Experts of a small language model: width 256, 32 SwiGLU neurons an expert.
Below are experts of layer 5 (counted from 0) of a mixture-of-experts language model. Rows are named router (the router's row for the expert), down (a neuron's output weights, with its number) and show model dimensions 128-191. Each number is 128 + 24 x the weight over its row's rms, rounded and kept within 0 to 255. Numbers have three digits each.
After each expert's rows: "raises" lists some tokens whose logits its average output raises strongly, later layers aside. This comes from a sample of Wikipedia text that the model never trained on.

# expert 40
router:114163128077116141176099134113127117122112126070100159116106110098130171135118123139163146124125094117112124103124118109130129121100128157141160118143128148180123074095135102165165108131151174
down0:112133115111131136111151145139105107121129142128149125124123105101140121126112134095141155117122181120132110153123153100130144122123160115134177134138156144142140129145110137142078146140144129
down1:128131127117130149111139164119125133098123137130183135151114141138171118134127130099176113165121127115106176139124156117165128153145125164097101102158130155107175141121142099152120137107135079
down2:108129108148100138117117169163119159122131095125123093150158085159128157119114139165147116101098125116145155097154107132136110116120144150126145127134160191151146172084087102155161171117128145
down3:101118147151124087131135147139107140143120115149131140123136097115108134153106191138149092175158090120107105121103106162137098145127154125199132089112099158119100141127128153119120139105133103
down4:154151124164114116117101141144138131135133129154175127146127137150135079176132102130130095130156080129096131147165092090140109146128159124125105196147167064154136130131140119130099153132126100
down5:119118148114085071106110140082147105157085148125128130123163142097147115135119134108132127136169110125137114175151135112142115170116093131117137090131157108119103158114158156146095146097158114
down6:143131135141133160130120093104175158131064145133155136073155097111060136143098169152162123121089191108091135131130107132116148079107117121144118093144116126149147164143133124158154122102149136
down7:136167140123107149177148106165107163154113176123129147122068162140110128103136107168133103154148140126140091110139142116152134109142154129089130068171113109162115087140131113105153128165134117
down8:113146095104091144149129154167141139117137110089122139140101092108131116124080128090150102152080093066149143108153163137089109127123141154169162087152168116157131150131136122145174143128138129
down9:113151135106146098142122145137131132166097074141098165151147128081121119114123160114121107133074126137152117146109146107120111175148132103125105115145143137130135146084083142170131142160130124
down10:093088123110101146139095106090122140100109179103126141141170130150080152130120099183119146146150156109112126141144078182110138116142131131144117078144155110130163158199109124123117123103145127
down11:120128137151125101152182123144112153182105138144135139114119109114158137116099112114126094115125128143102104106135088053179097130172146117100149157127100105147108066134143106119106177114064077
down12:151155094141123128105132125131152113097104086127160148092205169110137091162108110124135134137096093125118118116096144174094127089134098119136132155141115145185109119094138161134097131158113128
down13:088125099099134130120141127120126126106137077104144142084088108148088161141094138133144124134149112116083162138098126130101130130099116159117152136162164146082114134147097100181117111145084109
down14:109145161083110137140148133140127140137157112130128155162103131119142153142106098112134183133129104118157119144148134102140157123130115145152165137108140148166101162093138104130113159132142126
down15:129112126158136106110133119154133139151168103094069138140174128192150170106118102108111134135147189126126127090124107160121144154118129118138115139147103148134126113128141120135132131110184115
down16:112126094109168119112173187132158137135157121123109152121138152097174114111119150084115110122125094138090115129105099148081092160116141124068128201138134137062146153079123117117086154137090138
down17:134125090122135068138107169078137139103129096109112146160103146122141136128134117151119135112054130118097124155202104113103112152151104118120138122158157150172126117115099122138170134130144174
down18:158113123140139153143111198160138161125116110165102147093122106131128142129086121133078089124157114113135133100156066142148169098134106084109098156096170105154116150164123104110090176101103141
down19:157139143117165106138100144101165117126134099095152123153138118104130137108121095113097159146147104141111141141133103142138140112120141132159080158064173160106134155084125107127135122127105106
down20:132104120124151115132123087124110120126127140144141113130090161114095128130138128109100085125105141097139131125142128137169147163159118093134147124104089107158103104141156129102099115094138163
down21:117160135091178112087160113139133134121108153134177149111170109127154078158123131131119128098171119127096126174172107116113111166134104079138147137081119129100092096112120091132124132126124116
down22:075133129104182134110130141135133126161141108126119132128111123115141113123118134134102121140094111115094168121132103171140117164147147107163103192117122116100128150110155119149148157103180095
down23:153095144124127105156124107149100139154150106098125127131147137120160137123134109127123107152104128116140154124143125127085095118130133142157156088135119143117105133169131138117188118147157159
raises: " operation", " date", " appearance"

# expert 38
router:116133130140166143115121144115101122146118119110165107151097076102135140099118139125114122123113152087109123158112130098144114123108175150128143123129148065137119098142124171157089161157112184
down0:124134093131113125136111128138093139140136135105122155148140108131155155148096150118085123137137139069130138143145069117132123108132138127129107131110166118104089118115077112145147096128150149
down1:119140153102067158131122176115109127139130153127154100101140156124141102134146092168150161134115104095177118114130116135128085110173080147132122122135177140122155152145137111151162125103155126
down2:138140162116107090117137166160149172137129091128115129115145097132112114122132088109149111178117177126109144094108104127111130087112171156167076138086136134112180137080114138149104110118089183
down3:116169150157149134146144097147127117139118118119133132100138128137145120112129133133162161128124084111123118129122161096107148136137144145121118097154154120172155130141161165093132099139166183
down4:108126131104165145107127136123127129086086107142128094185089082109134152133129157124126107132147141133112134144171117139150114104142121151158105119142159119159131101127121133121117143104145136
down5:123178095152189128137143105147084134104117165144124090133122116130159139127137177078128123115101119130126147133118140171143109148112152140094156146111124107148111134112119072079112145080120120
down6:096099122122136174162137081138102151116111135105105109115160166110119171150131119137163133182170088121146138113146128133095100117111115125131129118100151112131180122133144110090107104102116140
down7:122125107168092167110121122127114165114133116115118139120127172116123128157087144177124145157153112109138098126109150114143106139110156125103119222115115138102103108090152133117120147103123070
down8:135085133130091125159148108130159098111136139117118089127123156099152129124136116125102148125130173169111160094125129150117106104106137099121094069123160144168136128126101111112099111072110129
down9:141106138135085145153094117105126112127165119137134137150093123135147153135084115183095162111139188126161132142120118142152090129124108099096139097148156086101175114125136127124140170124122137
down10:130126111131122106195131110065091111096077143129155083126091114159111124140170140072080145122152119175133117099141153142092124143094130104130160089138155119113111125153128118142128127174120130
down11:084159095129124134084144140141110099127170107145128159106123114131117145141148147136101107175092144135118122167152122118129089190166120117118132147114159152132186101100130151121138153079119108
down12:147085135133114122157132138137097161159106151087131138116116154149122107119142147041122096135162122133129109113105071120127147122137139118092119130119130098141122151180113130125127127183087139
down13:064124139109110147136136125133132136154092121113121123079121114094149116143120088132111149146139129100176092118148125101131117145128077116124127018156157118127097119159128153075176156130162166
down14:151121169140113136117123127143108132123159137120114141117070120150126124118131086125114141157146136133090124131142127116119153151118133137121103180118147109128142055142125141110133149116085099
down15:138127124091136129089110149135192122126075106123109117108144107122120082093122093120162108095184115108111104097130138112102149118070105147130152125154146136124083157133123122131096150148136111
down16:088123113132179132120143115115164152122135142145101181113107123105136152121112099141131108119138106108143116145072161112135122125139148093174108135078122121107115140130138169152127132134138123
down17:087122141118120115131146162118157126091117128094179179073142128123145141132103131165132106110083141113153109155130077134072094119127101090189112110165152143171124121110157128122174137116153139
down18:161103077091127145118123098124128126137150149110133137097108142099134139157106115127142117126115184194110120119148115136122101191136129121091128170114137139141143137106133152098123127128121182
down19:096121127131162155102089101108101090145074143079135123170143116137126142118119182088159144128127143120135124120142135121124106123128146131114123137170124090100161142160100105113101146143120141
down20:101090165120151134136156153077148166105143120132147152132162125157157141120095100146125126161143159133148110105134174138142115098137171147152153153145104159121103099141149135148147144171112154
down21:126117136129084114138161151087146170097133140110102153129129113140148100129137079171093115146093161108110130119118126125089120133137130123143127098114151112113122123130150133125114141123132137
down22:094137121098172137130117111172083145141127111175145162118149111094148153137099132095135088076111121147117159114119088100124150103168118144143126109132105126132084103108166125106123130125124108
down23:110143131148176151135147173131132116155150122145125118108141088107145130122165178100122100146113101113154131119132134088120155126119174102104142241153155130138119117087125112148124086173100124
raises: "re", "ro", "ran", "res", "ri", "ly"

# expert 51
router:112119106155186162100118125149138098123153129140128118079120132126133145109158149110125176137136108167097130088142146132136107084122129096146170137142146125152140109130118096091153144130063162
down0:108130143123147087086116179098168092149148148090116144128139156163100155115134113157102166103137133157100136142125133109106125139142121150124084139142089150152132109153129123163143128125087119
down1:129153135132131146131126118106127140138146177158119143156145133137139138142147154118186112134133181143123107141145113130116107159114133151137110130145149131139138176145133112120143127116110154
down2:164117082110103168126119157117089128137136135126129231121107178098164092153123126163128117129099154125116104115134148126083142121176117153114135124161097153111103124097113150132138100149171129
down3:127136105089115136117115126119124106132173154145109130115106123114121100113112170163129154145105144146066093137091163127126103167109146094107157162126136118152110147112148123189114093137139173
down4:117066109103103126102109144128112120113125100136154125119162142099116104141175114135130136146157112127118190121154111160122093144110114106078110101178155155135154126148125097152183148161147102
down5:136094113091141136181118115092128108134137116171134161160139136103126075136117172097139149142141120183121141103098136143171106099127126150157080165133120129091109118122154123120158095129122139
down6:124112171087096146134128093118096137120105156122117133126154142121126131152156132133187121110137139114148131129194118089124133164116134134141139124125159140124100097144089170110120165111128168
down7:152156088154131139175112124105116124136149153123161148102157124127154119147131144135115105116099123123133133133109126149155119094106111106115160184166138132098129135118125119142166183152123127
down8:130142129114162157130132132147147141156100135123127089141121151161053101101108148096162123142134143127118147166121156125142112139148152125113098122138066102142166086156153146145081124143108100
down9:129096107117173127142107119148123145155080124121119116113126110091134132124141136110130106136100119138141139157169145138113134097129157174126092130135105121111147150108081120147132128148126148
down10:158162087120111097116172119116143103111164115142139137080139123146157117129112135129127078155082128084124156118108134167123121130070092125131137077162074123126084103099082141107167155152091139
down11:151172127139104145081121132108103127129118129122132129109144155091117141091121166133094142129102094160105109139116153151125162143126109127160145135165094103095175082151103117149127112133126158
down12:131099166174168099155179122169151147110108128085098127140089069155128148116109131145101127093131136129163163175135113129108173140094134168131136116134134158134117130129158121074143168098125158
down13:120105134115086174094166086137137131122154126148104142112141092101135111098165117121155163115139136150130100085140122156145097112111137084140103074144147123081139130103129146112110106173133101
down14:125150136110158102138153152122096153141124058155120125130163153125144133108143161114126166098129126176101083153155128141146117162142193087164104131128081171145151111127077135160161095118125104
down15:115146130154114122153136164130156128169127138180122188133152136142143120168127114144172130168145147134144117129140115159151107094113128162118112125066156119136100130094110119109152147132132140
down16:116158149133117135110160103147152137133136154157095127103139132138126154128115133139109143133119071138146081112146118151090128186106128128184116113118184157135130169126097154157092109089158124
down17:130152108134136150130137123143093108085108131118133120126143120179139148110145123138119153134147131145114108133162145065094130125147131160107103112158137106093117136140171120100122130148148132
down18:141113089125129126144079145134130107141118124111128124136161126150099077160141119146143109133116186139138099148125138141146098117152082136063143130112148104144134116115121104147159128191158136
down19:143121130112147116171055119137127122142111136143162116106139093146078100119107149157119109110151129099148117162161110160115123146111126153121111123132096105150169127138151106128095143095121093
down20:100137103139146132078136117136098143139149169113120120122111106152103140114110120117095135133111138121162120132091141128122108147144192068144139072110109079089130132143183126113100097158148134
down21:113169148140131141160102120151161150124136130075115093143125115118122100099151139115096106166187126144123125149132168139129155125138143167145145154090161105141117098157108094097155120135130113
down22:090087091104142107137147137124162145113126168137132148108101157155135112147122161078128127125122134121152134143118116127116116059157148134089078118134137154130140117120159164081106100130142133
down23:101126154140138122112143149169101098106120154160133116136107116119147114082130176122112125102148138154164180106115141131147114125145100119095108114117114118121128120132118098120168136098109139
raises: "og", "ft", "uss", "over"

# expert 27
router:144115100132149127122143115097120138124153146120129128155172165151091102112078133105118124158075120104143147110106141127137128109097140092118163152129087120114121139144152143144137110131161142
down0:138110132091135112118117108113134116139076160123086117149136128131139148125124201115136111109144161136120138109107144138131138130124150115146134110153114114137135128101132135113146172148129091
down1:120118082104136124157105135146155126119135153104131086151157166174105126108116109126131106127126129116071116144125117174135111112137172133100114132120124143114139179145128132135117184116116121
down2:134083124174158119095165145141110123113166158157105129132130119127134118123145148142093128123145127111102128131110129105129126110103124122131150123122091122140130148118137125097136154120128125
down3:146165147112104116126145136125158151083089135111118143132139124090148120130108147118141113150114147180149136090086120131125117120156143114095136158140127124159155094139133113143118159137178165
down4:116154122098097172136123112131118129130182097142142107113161077072105156111130121129129135117084114120098160115153134085153133152106167121114147114164131133130125109146139127168126049131095154
down5:149133155162129175107119128158122111103139130153068158169106102092140115125126097137128151124119113100123094120119086165108129142151131137096115143129108120105116095145175086106105136115118078
down6:095132157121100151152143132152146115126108143145144095102129134156126155144108153087104145121156134152144166142134135111101145134104106120077120115182111104145130111136159154153178112166143099
down7:130128115158120115130125152144100124133147116156151135152137131164141144152128139131160140146129159183193108150149112120117129073135110126124094085148172132155154165114110105096138133104192132
down8:182153132094133111151117123124140115098129109160095109124105129136115113104133128142147177129147167116088140122129066106104118149126090141159113131099127128119115147129074086137135102115108099
down9:102145121134107164143141149138135154132116155173162121064127105132122102093134171113117128134159123142132128120119142067144140155145123105119164103086134148097087133132104169152135120150127126
down10:135170194130120145094130139107138128105122151146126129142102155126141139137115189145096110113155132154178166160133135151153134139150111132141163149120148095137117103131150124126111167100055149
down11:138134114113130174144113129136156151144140124144167140124130154104128125125166124102138145143130099134124148113138131136144115090119149171108077129162098153113161118126136116137125123127106136
down12:108122114092133137123138104149142145111155134152132155138139112093117131126142155096148113102116112100119141124102126081153151162091151160116127144147148131151088160104131103094106157115152124
down13:099123096107124168100128118121146133147079147113091176171146133091078156142142127139130126135132125138156159082127099139141110108110153127109124145139135112130160146108136115183060136119112151
down14:149124098163129183145170091123128124155110161098179104123125096096112152095086112113154116127112103114143119129081132091103154097086156126102131153187127139160131146118105141098120123159109074
down15:128182136100134122135081105129157149150068117078127087111107141143137098148137111135134150144096129126140115145158113178151134144146132138103088131113180127134129118173110130163079115123065126
down16:083164162164089140126122123116095095135167179167156132160137127162128110138141160117085127110095130131094150127144106114139105107147097108103118108092134126092110098151124154125135146132129169
down17:120088111140136137120207104104100128124151121134143111154136113127136119137109089074082125126127138126107113113108166102168183110131110116121162093180131119143128121134156165150175091169124144
down18:127156138132089135116112138149135137130118142146184101123126126200134147175145104093116137091128130129124124153173140135158122152100108119116098131145107102110153073122179125136138093123096100
down19:156140116151156149117138118108135106116140081160124122134123151160109115105168100161158110100141197158133120113083140079116133149118149111164127135130124116111118154099141130141110128133112138
down20:162102123140173087101136134094142099159150134118099144149111133063143100121135095163140112146116133105114084121075166156136106092139118116129118128103119126142098149125121154099114184108135126
down21:143142161144161128125166120129146117177127135151113138134117156101149149086137104122165117140128131133117096132142113097133157125085142112165137140166127173137137114124114115135136151091148146
down22:106156133103160108095154143158136127149119112103127184067171155130164119162123114122120123147087121115149133049102167130127094157112144124107176117110135131125133108116120135113119132141119167
down23:103145109098101137134121162124117132128142172152118171085122129181100174162131137134136151118171123147153109108138123168114131135134128112129121159132141170150143147145145156133132143096119132
raises: " |", "0", "-", "1"

# expert 34
router:133131112171160136111148140111147148140101124108122132165142129130125147143134120135093129159179143129137166125112082125141146098161167088095136126148119123146092116153137092131134130134164190
down0:142131135081156131148113117107096116119132173182137077138116130122113165116098127140107109132118121165125097150109094100173140151137120130105115106158100125142103073131149140135135152107130131
down1:129130155098132131157143110114145157137101142116123096081130121140149105095112170113186100139109137142101100103137113164109106159097129120135145092160125075083156167088121170171149117150155210
down2:114080140146140097111107069142112117174118127146118139184140146126137120164112139132116110137121102113146158122122129128113127149121119162108152088101128128111150084141123165183123099090142148
down3:196119120118072104148123121072097133052141139143150108142112118109150138147156133124103088141133181144117098124146103139158163084160113124135134092138130144155079160126097136109134104149122201
down4:118134115111093154141115134153102140142108149080145112144141097131152128111119168147089081125147150135137101074130118142151169123135157176160131136091165117132136111135156052118146129121151090
down5:126160116134103129136154127137078141147114122143115132165116131131111180110142110148135117113088180134143136141115147084103136135124121134152123119084149088103129136133153130142150158163142113
down6:120140162115071149134104077117154157096088130107137118158081116074147116143125143154121124099145124084161107114149123172113148129131113118060146161139120102157121139152127098153097114114117114
down7:106156109119154104153140114114138145123124156081145163091106145121134118133108106096114132103141082081118121146122120112126166161108120143137151076173115080129152107127134127128149131132179119
down8:152137060124189140143130141149151137088113152162129137145149091138126130132151156112137092089161076128133130111098138111138133142104120117163177109146110112158113130144080126152186143125124118
down9:117132114198133150081157152125115137106109073152106157132107085109101129086129155128140113104100093138135132111154150116111126117151147121125125102133166140113116129132161143114207135175118142
down10:154093130119135129099129137156141136115116134174096141115110122153118107153109186145137086156135112116108146118134138151139160123076210123090073130130130080109149106147144128098086136129134104
down11:138073122124042114147122152135139104159125165147142100077147105113185126130122126163142093154115174094074140098107135117113150108147141152128110073146131144148107120116158106115152106112121156
down12:142097115099135092151115123107103107138109126072139147119125131155152110130181117133086109076148141138116119105149161122098110119149133170140140045128129139100139132088155160120151139162115095
down13:137078107107131124079103127141156067167098102110119140131148155121117148101126127136143113119144148106118142121082131178160166126120074114087106141135079120105094103115135140147081136167145145
down14:109130123080134113130126133145142120140142157148118115131126104104137122147105124131055135104120150159123145107144146143126125127141117161126155122148152087138122084152081090099103148141128135
down15:119079146105099172130113185130126125134138105149147104127131080092104130136130131154140125144157082098126113117114149118114125111151143125122142183132136160128168102126131156181110107089112094
down16:106144160193143144133132127137148140086132152136172080107120125136134061136161120116167076108131152136150132099122156157176117113192105147134140110150148140156098120142127091103155124136078116
down17:168110125104147087108103123139128119157135150160061152137165138148080172122078133112146143112140162131138101133143140144176108111141128096119138166129139164127131154151131159136111132107094099
down18:166136110153088099145094112108145179089104143110158143122118131107096151106111122148132113134135146160117126120123115127149104098097152127128083080111119123157156079162177145123129111126132156
down19:131117169142112128163083118113118152130110134144121138125123129137095128143125061161141103143153135071144143097155120150120124164118162137103134140133086134141118073124144086094141142117164078
down20:114093148124127173160134141158117135129086162116169090125177145120146130111150131146105150132126107118107157149103104103144121164145171155106116112118139109146145113156120121157184093140118108
down21:125106077168142141125092129053097139110149130122103097150140136113169107116099138144138115100135114151138135155102120155123167100111133104144164124125141163145107093105102080136134116144126138
down22:092140089119095133137144114143128118151120142077146145121099096132124144143154134138139145087100158149134131148165099134086144112108154132139124091139194071142143102130114080067164099117120102
down23:152159117091173092137136127133125080119149159123083142135133103158131138118107132125121131154103129120144116112138145157128146106124101115113134128115154147051142146086110101180109135111104114
raises: "yl", "yd", "y", "ock"

# expert 13
router:108115148121179114108108115091160160122132115112115152099170108110132156085121134144101105108169115142123126142128120110128145129134118093146120106147152128124101116162130140153156146144168160
down0:062098115115101114143149139138132156161171139134148108101121132125120136108094153108107153136120111133172154135135142079164130128111101111144151121147118151124166131158129129116125116161178121
down1:110147109109166151145122150134121058091170158112139164147125058156160134145107107129107106119172130149123110135106108122139150154101126142141116172138139154085133147124118125135149145135135140
down2:132124156128095122152128113098112145138160061135160090168130127109127106146107128159102175172119142108114111115103147137133071082112126136141128139128122171109135108110164151158096134113081180
down3:084176130158093124143143122133087105119144097110120109140125169120139131126082136098125115127126119091136122130118122126104102151122147126127131120136115153152122106160115123165146119131146154
down4:137143096135084177098136102150177134153231130135162111111114097107142137142138152184130150154092099119122134165114110159116121110116090147151114179116106104128158106146162146145119147112151142
down5:157114115090095113144112148131177130117130181116135133133130116106151149138106146103108105152093161148101121115122126121111153108099136045138104142111122128137135131127108136101127124146166120
down6:126105163086150142115140108132114157101109131170112137151124136110062139129180145117174132128186134140109106117149086121144147135147156151116152118127146128183127155166145140072120142069145107
down7:132137139140170196130130143155126134139153106124114139063134149088093146111106144154134125130093100124141118146120115133154117134100108128101147148129121138111131123130129101092143091114155159
down8:100093140129168158087157102152143106144087118086089136141090161148145166137172117153073126117128086091122149156125123130122127117158158134173149119121114152132129181145152178143136139100152140
down9:114081162112118127130123145122118138087142107128102119094116149142091138149079126140150145143166144086100082123131115148111119114140116135134125123170124158132083149129130160162108122117115107
down10:162137146121116111078112146169156139132130107116124184158117143128129099092093149120121107116137140155139127134122114132143121095120126103142116114124113137145142124143138135124108120134119128
down11:135160125134146147131130115106142122113077147111150137138171126120147166216154189135125131121113156125143136123138133127151096142147140112125127114137148161127163159107135145137121137147107103
down12:150075141116104134121161148154139173115150099183170121123070144133145104118140118140195171128157162103173152114139131139081173150087106112154107117145166134106153073149114145128104097101134126
down13:123106119123172173090062126160145125123139155130145169085150111157124130135171112076130155138133101112124138113125066113115105140134143147148115162136115105145134178107120095098159098075135107
down14:145098142152162155109110130112122113118106127117098123146120166153139141119124099102085097145131116106143130142106136127090130094147085132122171130167103127098136113135136146086145118116138090
down15:161143140139091083127170171151123139104138084103149117145045172145117125126123154115100139131138125143144147139144125089136097091095139111179081111097084133131103122159148120138164114149137162
down16:124131114120101110148085151129136118113100113118158117127110126154121157129114128156119126114141114130158114194123133117156116106113132126153099101134116157100114129085155100113153108100143107
down17:097145127117141110120127185113155184113148106106140138109113145132119137109116159140116132152138089054189086127124118135132121096149152138130138132137136113133095110129113153188135130107130101
down18:112123077099129151117142103112113164153102139172120146135139120117105115113157157140114087130085132132113160163145144159162126114133089086151102113150161095120112161149113117125113133110123103
down19:111155089143109154110125114171116144154123105137111147163110107176111146148142112102129153087062134094163110143093167119149122120120112147128145163120129112083112130141154115163112126103110148
down20:140114124150133106151096127113145173098145132163134124150124158122149145113167087143150144144120174119145115174164104125162158127085135142142128135085122094117136119146149151136142110133147149
down21:100118121145158114128128118095181150140114178159156143130168100138142166160094092145165149133146165134120131126120151116141102150161150126093146128166141171161106141114103122160137124161062105
down22:171144124137129127123148102149081148121110146123132143133143134156123130105115110081133118087143143099135152113107127121123122150129165173152127113163151144138107150135148120142141143141117088
down23:132100110130070149114115123094141132145129118138166162137141181104109112093100105139122136135144133126114182154146126149125147163151147108135118117134110130134118096135120130107168149114121121
raises: "nes", "ich", "el", "k"

# expert 36
router:144118101120157142151152100110139147101140133128109183144111109141114142169077190117155111140128162157132135103099089116094157111094101153117114120196079102122091146084105148162115093136127144
down0:136139124118134136132138119124119158132106119140130215116079152143174124156107130129108104113125067138110143106145120136152108122154136129141134143154127124087126116127148153162101152123136123
down1:200116153141132129173097097113146150151121095129156105145095117128150158086102128128151144095116130111190120128119130095152130151120118124148167178134146161141145165074115115133116116128132106
down2:072091153084103145101129109138095173086096093102137107107147100126184138108124105102143097157138129098138139136096117109138100099119133141120160142163099123124113111107171120106114135186170151
down3:149134121150158115147124192154154129147111140111122140179118182128162158119133150154142113165149108126096120182157171105107157159129141143090101149116154111159093102143133180127136140108097106
down4:106112139174077098129111138119115157168123133102143122119118127143154145140100125153160123184153104089110126131099121175099131159115111114145164112120127187141116128138102137103120164114108135
down5:167161119109165136109099146085138137100141140145104100158160110099105124090134181123125117146129169173134128155154112133136130100149134129145143139122104136131119130164129114119133170101075122
down6:145118129143107125121111134080189125112131115174112104108087102100124091122115128122133120108111164125132129150130088095144117171119107167153143093095089108131109105109137154129155090110124139
down7:124158129099093164120156162139117127112121117113107133126092117111160115143113143089072110069129132124156121152131126123139131112087061120147202141133132132112115111126123097086126130154132100
down8:116142174126160120110137143154134149096119119114123139093112137122075166151152154135112142146101084146129097155148152100142098118152148133143127134118103088116123129117107139119121136156157110
down9:108147145136149097128092152131100092117124128146112153146155122108190116123097107143137148118118153126158102123096151135110124145142137118103155111098130135131139119142105147133153168086161153
down10:117148126160086161120141106122087115112082157147122097128136103094160123185120151162158122122158153087145131116090120142139129085152104142140125112112083128088126114122115128134131140143102114
down11:139094128177099110129188111153144163156144129113104109152138145130125135113155140141152132098172136111116111156118138153124124162127101098140120173126152135118103132104131124131117142073088107
down12:134104162098177135145156148157139092123141119136086094154100137150126148089121136127129137115110132111116143158136119104131133171141127157144173163078111171135114118142144137143125148122123166
down13:159090126114159155077109159159127143150126139095099084165109100161096121085118081133158156140121137151175090130081090163124150120108178154140113170162130165119155093094090119167077155124098141
down14:110156111172213137135176175145115122127133140146140133095094116179076137139128097106124113120177097105136128106142138126131150154146108142094152151139105174142107145106103132107146106116110112
down15:120150147129094111073135130143132133112173087112145107144114110121122154072121121149154099119122151113098124109083162111128148114134118135160135064105123166128129119117115105150151124148093098
down16:109101121137172137169126172130148089089132131125157095133124115149107121128114158093141151080107160106105176113113125093149127120083134196127128139112139130155080173141107132149136094141130141
down17:131076166150118149134147120127144145113171109177103116156128143118142118147147194124134140144076106147122085114127143158126143133096067106124129144090111125130109132105128121094119113094101110
down18:106101156109124074115097112149114126119131125097110130140187136145154124104142149100106155096136116113121139078114084142144136108116159140073142150127115121100132124075088156183112103139147106
down19:139138159090123141140091163118150151103125176131155136164115129118169139131131116112112156149148099124092103123141144156120147098156166105126088107085120097140130099107180135087148139182123120
down20:132159126102175190158081167119164095146202110098134181104165161191129115155135150114129148149143125175090137142170150135114149127115098118068150175122159156123120103101150153154144128170126122
down21:124147113140076125185133144168124129139146163098156089131160099122141126140120162127164121164095147129125163112121131147089135136169169150144126101144115117142099139126136127129123135157104121
down22:097163099091142127154127148090156075158131190136101157089110098157133157088123109119128117162106128101119106122105123153149168144127146142119116075177108131119117131106090136151146099156096120
down23:125122162144115120132117116139109107132127116138101117095110147139125140139185147138124114116109115140120079152156144121141103124159110176104114136131208119100109110161109178131145101082147142
raises: "on", "or", "ons", "oin"

# expert 29
router:102140149126145150145122129100153125121136121096115159117177096119105113129153131158180089127114139147167158103095151107104105137111183103183143113147132084098120155148114156161130159088139130
down0:117100114165115124099120132145108108091152158109150139129173120127143115139081090127137107110122129139141102125129143118152130074148157115142140122141112134153109132120126123149090137117106126
down1:113107120141140144105112091136146099120123156105102113137105142165120207096151183154104156112127104117118117119131153166098158134084150168159152164134141159109145153156144191120112172128154127
down2:143136079106121139147084159138136168113150127114136127156127141105166113136114111184131161162109132147066097134149130104119129134120108119098135144175111147132148132111119144128129114128147098
down3:142105124140133116126181150124178105138091158105105122169100141106118141111119123118090114109154139086104128127140141158141102170133125105142139146116142143112132115120160132110140152098166150
down4:083133117146102124153143116131126150126079156139111148111113133109156118156143149108139100130174164109199118146113110111114119151139126144170135063118091143154124156122123112158111126111164159
down5:094112178135156102176133141167171131121157102116145117114128136095152128094116179113121143116132122148108129145133113154145110145146111095096140191108112148122098083120160088131159100146132174
down6:117138142130102129144131103105169136137111074118158141135177173114136143109142162157108159133158146156150161099086111092144155106076129155092127122163109128142139152131127100124136106122131135
down7:128143083119126127177116107086160127166117085103109173116112145130163130086097127163155121142038129142163119157091159129134152154111149123145112119132106127095153155142148121128113140122132130
down8:143143131160089098126123116086156109116146089145117160125148212162099096144129121124166103147163146117135105140125115097117121127106071130108118090113137166138170169146152176150117163121162108
down9:097150099188163158112110141145117123151142094107156143116163132128139153122137089153120136131124122119144131165149135099115161172169149164089164148150125128103107109087138137123121120145123102
down10:136176150109090147087134111192125110131133137120119136130137137130112142112182101140131139071158133138127149082145131126137151104162122150108087088131124142122133155143140134132126106160143131
down11:155146122189151144118090147100157114087096142168163142164155105131142087155139105134124102090135094125087115114136139124098131110158113141110103111089142157087122136124105137161131144085123097
down12:148136127128171129111099128151121123128118112157112117148125066141139148137130115105138120117120146128136119137121109147117167137133116129157125117143114164097167109077138078131117109078134129
down13:148128137150142160119162158089147127091131090140138151097104138141139128153085152144166158146104174168102136156105180162168128134120134135110148134079154131115112125121113121114100140164100112
down14:114168094086124123122165155130144102079127098097156128144114120126135146151136107121132107115147169127103145140112141143154061128143113080131129127143127153146107136151112128144116139127184124
down15:130125098094046122095134113153108136116143103088114139130118118094153085156121111155111130113106163117121137119148140161113096135162145122143139083128100140144120106114144127122142148091100129
down16:105157129185098133071115164133142077131132114143155101128120134158139098138106150128177071137122162150154140140168125105132140176152160101127152127106126109146123150139105111130111145109154144
down17:154135123094111104131140160078136146133166150118124162144140164105123107102129124125162109177098151151083167101084128107120135139169161154106128110129158139139131147138138107120153137127125075
down18:147128128092143131126089098131140177141108135152131115133082142134123177148103126110097126106170139116113133143119095126165137133140095086125137098131135090146148151113125122090115162136142110
down19:168126167131130141141152141130107121114092120116134148124143139098121095137147164122121108130120093146110098129094118108111159124087101165088137152127106081118104107085099145156109082134122093
down20:159082109135148120101113079120134136094136159184150073100165155157119154135152134133122126098138102125122186129123130124151156074125071144140158133111132124120129137105100158144139097080164148
down21:134143159108152136107140109108117113152110127177132115126154103121105118128132135127092102140128112119119158154131132089151096134167109108156161180131111140119150141171106151102131184151125152
down22:162087130132077092162150086133128097185156168129174108138138162094147127111109105109130145123137127154089148099124097173118100123157135101129113159157096113131139101128135157128151111125132153
down23:113151109094108134156126086115114104126136118148160125087091115158110116119146123086138106119146140136129143120123084125135121104138113133169064072136129129147125117174154145110178112121166122
raises: "u", "us", "ut", "ue", "um", "aj"